config.toml
experts_per_token = 2
normalize_top_k = false
balance_bias = false
init_std_router = 0.0083
seq_len = 2048
Below are experts of layer 7 (counted from 0) of a mixture-of-experts language model. Rows are named router (the router's row for the expert), down (a neuron's output weights, with its number) and show model dimensions 0-191. Each number is 500 + 50 x the weight over its row's rms, rounded and kept within 0 to 999. Numbers have three digits each.
Before each expert's rows: a language model's description of what the expert responds to. This comes from a sample of Wikipedia text that the model never trained on.

# expert 5
It responds to: Year digits, connectives. The leading 2 of years like 2015 or 2023, especially in year lists and ranges, plus connectives like or, than, known as.
router:498473504556452537459463440532491483482457498565626533481499519544551491529463454504560565515474500457518427492466476541496498426576451403513611548528449543470417455482514500580461551458555536417454424522511579646506551466409462620497491572417449485464454465502450534461592512487499469525532479498572469519511538533428352444501518439524501498382458479515600497530468538452534457412580541533545411475503450611487560479534490500497580542512566457461519465554597432466561519533444496464483449522477402507447453495437505407464491532475565520553455563561475529508485566550504539480
down0:475491499508500555530484497529477490495516490536601587547535523528538515537510532524431523520518464552505477513457476480553480574534524369477453528524444468335433557446445412468446436428548518557417502531435355556502633521535466454465562512492473459480497493519531588455557465485449497561594505542482443507516464475452486545569540581477515515462465448410518527390482464505452455507601472456541558552538516497363615482486538522600492539444523503545451507520451519538546540586449461415496489527504555481512492514498471515545429448538534452460367550491545566464483527465443496609
down1:544431550498524458442573535554511463423544517552443430529490513527500489438458392524561529512457541468418401422532551465462493503443533578572565466570606435558513493547508470578486411422476547472513607420516499440526450409499488524575516434575512484536474464545576554614473459449487482534518516402529536543529464541490556482443496493541518431527518539532460475575464463422474485505535505494564473515405531481492601547509415422567531443569483452568482521508506491516387567529612480564512454436486554466535526568566539474485515464526463442544454464428487521543459456372503441533
down2:533473461467539532475469482529496501488571554500503458537516580533501440539506433485400541456464484457510612517442482519549516517459484521554519514567484581466504470488451513538545428553511462487564500551566469611604534492480417490485443531415415456457436458419480529504482510509514445454517529368568492489549486616445577588490556534514473440509628565494528476535571535532471443519528579485525575651552522487393498477445506505485478558423519581457429555497493483510458450460479458538479415535483540512572532469463525515509489422391494604564536549400496475424466531608455455483
down3:612546485488501543570509439592437518414502579443419471455488512488537610526483546466482516464494470535534475552474456463520459475455502527519504519455458570480454522504521458503575501561513535498416580439563563449508444477441540459571466451465535619603564510493594453460502509486507520552469540429471533572461521552457539507520580484535490494450538537516477465627477388448514491483482519461548425397500448482537448472486475538515436539509515475477536405421574457417476451479442476417503485536617431444464472410436557483411547458544482558651488525464562460551533535472543588539
down4:590514468418368558512563508477466443509480459488481493482469491544540464479484503509450510561461407477646534516573612571527548487558455568559574504459551577509516437542597410577595538453564540468400496430549552510488480545505423421457475519547485438429516515572511498456575378507437476521508452515578506528408558478485541531505543534540462493565513496484454470564424484461552499495490426398574468460428533428478426478486492477477500518456497457511437423579527494452450514440546481559440581444476553522415478495461508601513590500473503487511484589498525529487404488529495517490
down5:517385565506476468537499449562479502496474465462497560467496473583476459414452397419549467528533546400536514563441471412516528529492641465521480508557525534544523436471499574511501589475497487553439560478566443554566492534478511533472418423555564524510546493495547392543652429481426542407437442501515513434439410470578480486426494422497516507501408474428483559497494603502456484480425547568471444535468594519438534481483488472524517517455507506491492477465563483495538563445482484518499440479462465494546492476530517468528579486679495515455506532447623512504534440499535524448
down6:522420480495503477475489522463447538516499647451479602537500462559458543581581463587461502529508499457578512509504418549422569471533492547478501463498565496519519582413538494520439616481476486446443566488540510469441544554512518438534488464531471506502622441496554582514423374562525412567501551533427516493443438474472488497378466472566465502630543381479517452478543507539675494448557555502522519573559422467501487477501505530437491489497453509464432517479415545546517479464524493483520537520399494531460514485532430533524471462543445563463426481490443501570543487444487563507
down7:515609482539521513457513529578482480442534489515495529510490519536522455541413598524533465537485445544373586516439551495471442445556598561525514474437537501401526440414499490533581523562480475517500466478536452475477486428492570453469553467556515583482472443424572437448445543453501394424558513509535543541514503466550514489614537436457420459513490502499526526503516421570585524501517534485485502450534462434471551439473461550479613564417522477534396518433444528612500470501460411517445518490521508470443632523518606522463536532434546554521574475530552513402435423510547454464
down8:485559485449447485563557414531504531468567454490484464570472371427491531510492497452481570404506559466512536457437526469460500554472444445443504594552500530415476461450577528387583432486501446509536439466488457484421495515522465463519526509420559546483532534482470416559507588511480459530453485598567391426469493505481483459522468465492541544512489493527497518541457468341552521604502418559531550489472580585587559645458497463555450450519474461538512506465543499558457503495514510566468536525490443455547472440511500471519500559601640530443447523458551499552484498539545444416
down9:521500401442544484540477527488500447430444438545483543467523534457520505542455435552531473399503504576451522576432542569522538612512484417515390554519472512548584515503526415573567574444535474444591576509513437517474528473514498518538634582513516533513525523484466473545522527512547504480482574550518494409518557457504473446577517413453495476548594518510447491442483577510518404457515425537414538562518486517492577497420438492496511544539489522470377505491451481471509564506546535528418414514557515455597531419421507504600573463476457456499407488519384460539452536538591490504
down10:483524544489500497547466480550475462561523485526533356554530492522522537428525398589553556480534473586537460462517642512420481513468535545503496511454555535447479498489487491424435408496476532585526580446562497424497520510510509531484495643531561468489554488507500454447486513550516429490405494467470431509426512426427537624473463463493478554494539494505535442473540607566469436508532578571447523441501539498470546546526408540441424444501477514543475613519478452471410487609498515584461506369524480374466458450422447556525496473498432529429557500499493499541495500549541510547
down11:469425524486498491551506530482547501516469576525471539425513542449489566452624490485471551453440474595547480530447475484452485487440532491545366420511487497455559420505423470473528399502504497395505520549429524557552567500510512518471442484484496426545460505554571533463579480497477547544462543514479513543514391583589517477540452523464408541400405419566506501490596542533402546574548536509550568558511477503477460444469453476482500561470465481559454526496533589522473586516496572457501498526559484564539584506418411387437471555609468496425471562432461527443549550444547508469
down12:442506565572595547495468453546499519615487482546509499452621418446526476445488504455470455483431512497549447516468491455539473546531473437442434451460383424563485436531527458551577510552533471492476519512567548405580459480620493447546458612545501498431452465531525449576393565468514561437509593461451542457514473544502487620549471480504481516495628505471510545449450386550527573423486539474476460517554555573552463546560504523491525477481507472511616444465590437437477427490465528542447520493443412500515550525444464513422440499506486480568512556469505474549465539499478559473
down13:504453463551505564530465456630555505406446499570571499551535530490526440409493449505485543545429504527538431549556456453487466403446486575499484507547568497505495512554492530528476483449447402524571473456414451512517500540405525531531463506443520510514535562552451466567538553428465508527423520398537432553506519590537440497570480436483506418487479466584472438498478349495504513528496463469571542603505540611499589528521432514545526540541563499531616609466494534501537455530456512469464558535478520505503437505471486476505544454377394450492493582493484397424528473406499504500
down14:518573501506530529472456502499467453495501568544486538500474454580497473516523472432500445514570453455589517585453414571520582463435494507515408406464497547534482521428560503500472597600557493573472469509527543518553542506502515411448522409420463448517437571537473478525587475491443471500542490430578512481550546605528488524516423557394496536568477474516491514563473437509542512456491505517625492452497403532518593529497507496448506529552484531530514518495529489469524496433534478509458434357485461531434402393610494433366473483511568462599433515470515577457524502419469531428
down15:448488427424467490478479577552450531508487479501534462567478436463561505520524548448461526552463507439465482513519584445439538503499580439505528506426231485469503489457618530524500537535426484522544415451586541436486450448505539509468461450532498490438538478588476460477485517578579496485576535568461474414487519539554516477482512513508468535511492601501433579492516504524496578587503501454450623477513568506572500530490489531529494531483588470424529518485539555518452598489541421475569464562484547555460497485448422503490564508421421483529509539450499559444531563440524391483
down16:435528510471491486517403564535545465492564488519520517498532484422402530502477493479462432465505541458531657549533464524504369467402473452426457470504482537505464424508493562552436431511546557573518615406584416484501546501454413559473517607449501456527483552574468557528447442432555502490549552516479542442589526486482448507503582494546431528588489417513484554610470553521419489391545462536492503487543522495483516445586489596464482562537526468537413572494553488482437543536496556471539479564549514528486405500520483531495509440504447466489399545467479571569497466493522474406
down17:487411486473531565535512497598541559461481495534474442508457597485576399475506410449499493518521440445475493498431400472537480504483492478472448613569477548446523403531481489494556425464476486483466462478512518605489571490499426532453509545408485483395469416496476578471550513613442485522571465595511576540556533594445461517533451534445584486515435518482531671499488445546560441547566407545481469496498490534544480499527513475532435487490577515470499552597536480536475526478408482521547428553408515445486488499410502483426476448471558460581503517544545439447538461499599473484
down18:469563485543534512558482513403472533489562435502486587517447510492442553485533565570590607500442519472456405532523448442536453451532524516564506517601628491579517431453518461436424458490470521558599434528538530510460554500598530540502465469529525541538490441564481508464453456485488458482471530398509489456522530423508462517443437390479556518466491585524513561491524504479438547476549513502541517434421482644486477455544446427472510467486508548587552499459543459386507445556530455553573509405542467424516597545512532440473488499444411378484444542444548490477453491527464421471
down19:507542458513486426544463577444475495546435491562466522424512540576506463484417431567477564462535529495539437505450490470494431537511524501561436559535432440506469546535458529524541495451659347493549493489508575499568515471555511396526535545510429534423554547493512497614525461575558481499517517493556418460459508566549458493509456568585549418445435538436506530546527499440454431494502496487535442473507516574566585448497494589524451447479517546492370415403572564535580438435529534531457485482469438564502472527540511509520503437545605514535453532527413509556483446488547460562
down20:492593521564491481553438517509415524461445444501510572592559545491549408479392508537518466462547367583461485472441522486596449530429448444567555508489499525606509424428528459516510542521564506474508450481517555529473506452531470405541430446520433440475514513505473480498478516463578553439467423426462494565525480382618520521427403543570439567584535479523534574478487490487492515492538526542507522445512469521526466408447523505444513562511504466420563495540492522499478536591600558541509485493532425610497448560444443549526505471517464525561439479525501616434573527446445555535
down21:515522482554532497466511544529475487585513541501469573511501457409521512580517487439556523440475532376567476536415528568493566546458585481530430401430537470563540605537491446550440488474442446539480524479467540399562424483550462612458602554461550488531525522445491549452531466498429572491538466536495477512476565460642484431491598483471492504424480557476454468513415476492518513502520500523512533580509490479476462482478538482528512595463547491461466402442573647434511391438475504446539587460509506549498485451624457545453477463497418534499530441552469578428510479491554522482
down22:460514561508447382505524443463446496417452526477438469517500506480542506426537421473446540529576563576449528545534446496533556520614470518613535523502497412598600521474583550543508518469391525502438480489424524506572453486477532553506459468502536522401445445480526432509566482459500453442437595530419508505535510392521524516528469503518480534581533472578518555519438488490459505446509518527499419463455509453504509499523647545462454620527429536508409579576482468559453506480525426510521627559456452517541468461530485581543506486438474509523555477455546379521529468459559545449
down23:520476487460529540506536524419477566455469547501543531551516505501440443465510553473535517438423429473524472554426539490564450513519474598527435563430506490378546391461444530426425560542545433443437476524521422548511546516425549577412483525544460520448453490506423545508447528598533514481440463440486483505463432549477534543505556527488548531448483488478547443495555523509431496438489553540450546568471558493460529534532476523459444468549456566485577469615467397514479505551382473537603633482486423552517415453473534552536424501490520545452542442483491448532494638543543466607
down24:510515559525624534560462476605559535558364539468561514528492489530499463459490555471442505471433496484473441531444514517471604465498514551435565449539491414500510405490510526430417478564489508460520439460485526528478469506418519460470539482500608506562429538474383444455446510503461531554444475453617458492400408518576562493512487542527577460528418513517422501462482480479518461519456470497516481457484520511513613461610430515501529524475566539507567524482496459447513513564478472441553403446488549544487572575461507525442480539333491456385487541485517539525404486560488447562
down25:484465425452504510527511499475472531527528461406470437531537478529514509515601479548580415555414484552434493547468563467488516437401564440522470568481487434486484485499510532622441536463564462513555612576577486531540515502473487470547455535493550495484511490523522410547473486523444485465557473469486489593495479536571453505383465494511438486539463475419499491545484554423456480525507539568482536591579399553543514526495535485450475531487457424512562475406532534504602574528509418385427488543544537486511602529492565478477533432507517547483484513481375485442472448679408432500
down26:455507546455439471533537586437507449502461438507433553552528578517442496429484470419467572514505553513519511489425451521491490418505500562525525464485569446476553444651487436441520427469564549535516500463449550535468502458472431488572592507507507490525529461539428529466533488445416561546411438467525476437539519578486491411451525525535521470557485604455491445547550657538466531535478479451513574468515577471590470419540472491482456490581602588433474451483510513500524433489552507630529588435488499434540550466515434512547521414470388485436548508440494520469507585520446467479
down27:549510486507483466527523426557482490562489550485468409480477467549637440490469507484502515497522503488467450509581503439483541482404490503505581581556544554471489588514460553374521433437502523452520414570474482527396505505480437525500534539575566554548433527495500474472486518460465465536526509425443412490637448512389462482517465489580545522431478457479512397444481579520415483442519427587423441550519540500499508504493527511538506494509507476498498490559367587567470508448500500562633428442504540509600522496482498433431570450531542473516488475525524601511507576457627514447
down28:498514454522492481507424492510550514481476445483552437464515503511511558513473458537549466516494494511509614475469521628544498459476504480433583409491518511461470539428561400484581475521456413485482509552500513504557541509552389463384469569543473547534505593566536491571511520449508566463465518612563490407455472494553447554508439448529396501448512523569481561545546515458508455435436489431560514411471612357493452493477500476422618452523496634407511471465496463533517510532599443531468508537477522479347553498531540426463467525501488486532552565571529531536469504505475495540
down29:573536404562537465498445445515542536463517498457474538507436516498495540463494520494456491452438494498488495450545540451513503483463475479539584576524493550553435547472445454493420465476518445481554464595377490393546510555539546457542430512569509417470463590480524555533570495507421512408474442453552578507542490423537495484504513548465378599487485414513411581532464556533514441367473520544533529456466502529443574518640547483441530489505443480545568493553529484526446613546469412427462523471453579502486492499526437466482522485477564447464504610578469483537505518389531538410
down30:533503513482439443480539409503505537477500460500457461486488527523501514553502581565552554436521570579611526463485488469558460583435520486519421497423451529509558539428560486435487511491471556504448566538505568428571502508574571530510455455560522465496472521548498548483538524401563456572510480533549538643436466505514459422460446556452536559480513418475539456482535578443512440626500481388587525420494390509439435551520526504615600606492443459472484469509591430450476531534566429473481477467521563596478490432448484510514563505470503433495461473511514442489485498539421408488
down31:563513503577415469457443487535450493515554436484451306427485442467425478623572513479548437504495499555505530518453507508507545492476575497559435511531364515512445565559482446512500555532514574508576584517381432470517482527471468522487564546490472457434487554460502545602498537471550419633520466550441571547476484501485590541525435524506523463545557540411415495466529498520474497531567468519470491494477536456540474465499551441462476407552514628581513533503457508532484519477547504476570501505568536510549469480516477480509457446514490501506537326552511418543429424493505476509
down32:546508513547505482558570435458549579497473505518517625518457554456470498443525517452527425559517503536460470518438359475490514543533483521439483442438473464493442542557514507528595465475574482506487483521544554620506428479450475399437554590462488519569499467492468519586496447526555494492529517489492558480564496489471456479544557441521497487565550444419478515546435487457527430626502530488380438369501510508443494449509517436442463495431507520526454524441395529585482527458573546475441495580509555509389514591563478550494489463447476440520480475456578501544573372617467545500
down33:549442445544553416422617449471545470395472467560429484445451488514490554435392473433479510493566550578480517418488516490535486421575420466534521541498583477512522424467407457525538533508492419539574410470436490477468558406536499503578463480523451482439492576488485452535509531444527452426430452474498468449538462564526529517508586506629525446606519481531526533560623513505521454431503518506473542461526482477476585467518552527565449475475528363529608550512526563520566553534448522508520526492518492526581445447510535553412535526522518406526502540476510552547509511549540455407
down34:523528500450432550520535451450541458531576462539407439350498529449572513484600527411519480455510431495526538567419473479646468517408519498504537460507562496438417611402499461482547546500425450504522499419493476488544585495509481542426478483519584486446502469459554522464518508530581506525502562482423412487514516483493560499516529560460528560509576503534472498598505530514544436568454523546554558532500449469378422540528522482405407552481504474501535445567598583499556455449575539517509579529522508481538401511467500509500487517485605461392477516511536460438548421480503464489